config.toml
hidden_size = 128
router_score = "sigmoid"
routed_scale = 2.0
norm = "rmsnorm"
norm_eps = 1e-05
tie_word_embeddings = true
max_grad_norm = 2.0
dataset = "wikipedia_en"
Below are experts of layer 7 (counted from 0) of a mixture-of-experts language model. Rows are named router (the router's row for the expert), down (a neuron's output weights, with its number) and show model dimensions 0-127. Each number is 128 + 32 x the weight over its row's rms, rounded and kept within 0 to 255. Numbers have three digits each.
Before each expert's rows: a language model's description of what the expert responds to. This comes from a sample of Wikipedia text that the model never trained on.

# expert 29
What it handles: Years and dashes
router:138124094101124124111127095126114164138146133124148109142089133176123079161095117115097130069093113117078084127120101067155152189124125168161114082085087159107145068120123147121152083116114127083115060082165065145195127111137124059128188145120028128137135166156103183177204075094172175143173152103126136120114099106111151172122080135108100125109173133132104155134132105138152097112106
down0:162102057095176134174127045103158117138115159160106120156100098108090129139128099149104099091111117141156088116186107078160097186139194122144097125065140150151099129117112096113124064081071134078134148146129105107138109128143186137036112172105148177093124139178163119162125100104181121073128124084141135149096147097097144119135099140158166097157121104158165102064067142114141166109140
down1:069135158099126092185124162130118118126166160138079129171190099110113074137157129099113145096079133139122144077099115123080118129142175134184126141084107131118131181166156132108111123097096130177148082120127135157133126125164109118128044093168044166150174084082135123128167096093076170147108146097092148142096144164085136090136037102197161093111164125133171145122129136065091137146120

# expert 39
What it handles: Closing brackets and quotes
router:147116127098138130109095093092122204174138134100141079094096150142142112134091108146100135078109131103094081133159104092130152143119164144195098138126096186128142128153107200062143054087164089091088103123131102139171142102129136118109162171087065103174110215135142188174194110105172152140117118136102172077139123147139116185111165107096081100120155121129106138174085169126133112097139
down2:126173106167200083130121134161192081058136124097128144116118102208164130101137144157098115141102130110151115121111112142133151094135043168158102143141109098138139082187054139144166125103183148145157079086115165123122139168040148140108143124129095095068183129135133136182132063128162147111121115122104112109076198148152111137119128113100115096176090142141123118112107101090073167158137
down3:088154123063083149129184121103133112113176119117119131165121091132112129091061129149111122090088089166116119086143134124132059078107119090127126169142148147138082127111135098186110160197152197167128136104087107086124186064140098129111072084120129050100116164086121103079118090103146153139152129077109184126126179153145121179154050115150080094100151086140148163146143099140138114124112

# expert 36
What it handles: Commas in names and places
router:080097115115113152102164124093167176149156129077148097118068156149112039137076081146084086074117139100105097131112095069128145170117157142161108124146138195117111066120113173062151091110109141116066051142164103082143182116113120089119141144122089097143135165171122148186167093109172155148125132166092129104098121137100137170130144133098084093084154161131095124160081155132170112097129
down2:077093174110076139116102151152143126084107107174164149109097163148144059171150160179153156092202154117113153141130130091116083120102158095129090223140123163105143109156164134092114141127190099171130080160135128121083108200084138134109123153140094157135093150124124148131192037179133130124106145174101083132130176118138128059067135100139131148141109115144114094131116192124119136090114
down3:153080125141108086170161085157121164078118178121120133082133160099101137144095176106164153158127167116137099075170139120135087140149130147133097141158165177156095136069196122134164139173143163073166066117147109068132133123141127064126129126139157124162127144184188117088163147075150156067130147145113185152096144136129167130177168162095191142137183154115136094186106136119078076127088

# expert 21
What it handles: Nationality and organization words
router:136108090111119124090125124118107159154150104136180109100129136154119109170073107102086102068112107111094111135102090075119139157128129156174065096089138140097122089113105136072120054107126117063127080147154098121217107097151147112147205147087101112188091180152129213195121114113093167122140123101105159119108090074077145166127128085097138093099170152101064136114142139123109114135135
down4:127115161172097184169115127071106126134121102071129169102104098172132126124101144149136125159134175101130121113118112143181121137128150183145162146207107097130208075126098110113137111083134084174113080111099147135086147140117105136113144120122119087076199149099098082116124093186108130164134047132175160045141137106078178073108091104109173102090140128126108154160121111119162140065146
down5:108165110173114123121101126154080118115135149069165093172102187182116116082112056125098175084159142165179080109126091190155067093124118122107145147131132130125154124146157109140139139118120055151099107145140132101132151172108128058158132142069087112134084197107142146138157170136125101152155119163094114103088130107138150112121131108115059092165177116051112137092164124168093060079160

# expert 18
What it handles: Clause-joining commas and conjunctions
router:088139116105125113125121124096155152135139122070144092124064118117128071143084077098109120042111107123136095120131134113139163167154147158163134080159091182108099059111112120110124095101120124098073034134171103150162172109157142135130136147088069132188125177149159174185215112087168139136145130167126121070112115133133134171130127121122070069098176145113084129148131156147150083098142
down2:116095182141096163107127109172133095179120107131109114169146126075114085170111148104069110141161173105113195149155168106139124067054141051133138104082192140137104099166160110140120140142066139152198156078113072167133124066131144130131092116154142154148124147141155231170114131145135155115101090119113143135166110130079150123160114127107126108158093140120115103156169123130085135141210
down3:117118128111124175132138089126089107170130143191190144111129163185161151103144110122158087109137145085115160172075137065071125063089118183126170149096146152145088181164187120053143179109135118084123154149092148094102131134130114098132131116138138086146108102146079135133108137137197140134123162119114165194099081213145133142183126099092158081130145183152111093148134142184118145098099

# expert 7
What it handles: Word-initial fragments
router:081121101090132147109126145166115193183123109117146099123103128153121090180105078112093148116142110139102070122162097079104184155142149146128128074122126180148125096160146146124181105173150132099079116106173146126154171083166114087135165097082086148175110152139112203147184096120120128113178103134130115113123058095105138162130103107087063074089164190131077148152151107104140049109094
down2:101117165145192134147097108111125143070174154106095126092127171133094134150177153070101204118115088067144125102129083156192158097125149129138129100108212144139097165074125095113185154134123172117173104089106111114153149185176131132049141124150168136102132078096160118123207165132113138139104128188167093137129072118159178109118153149131142131133087118111133117137080119171087090153122
down3:160100127089182130207138150155114166106212146102100129133135163137093127127103111157119159160087088105083105144140142141152177164123104098139120091090094117168172122133115121126112121071173105150180136204120079153124119174169162074129154094057202089131133116154090147098143156183131145082116087109152118181117079121132086092074100160186132109113116108149136076144101105100177135151140

# expert 15
What it handles: Non-Latin byte pieces
router:124107107063116094104147113131128139151184126079177108105136142178127065154126116118087112085092108084065108108121127104132151143082133143169129096115121179145120066124138141114141105117115094045086143115170130117158160102137120097123176170134028101134091154127128195143199128124179165147131118129117152092088109142101129217148140119050112142078140156125104116117091127118141054098138
down4:206129094119149153136113165093106149086153133119130177132142164124121116210046142152075143119140215120119120094100086089127126109124105156179146107185093114144114108117111149102119167132096114105111082143127108089128113102124115107163131042133192143152178156157150140120137140182143218137129114159084159097087127160132128133178115115141083091070148129162195135149149080107104107127082
down5:135169170105120104126160114160107166137125167136131142104159138175081085117117134106161131082118142075175069092142154142118147170152161166136104153138201185117104155132120144153177153154162179119139097144118202124150124175210118126142133105156094122139160101130129158091115091149086067099133146165070151119106204201164147202118115086138105153168177078158133107095144116146123164132083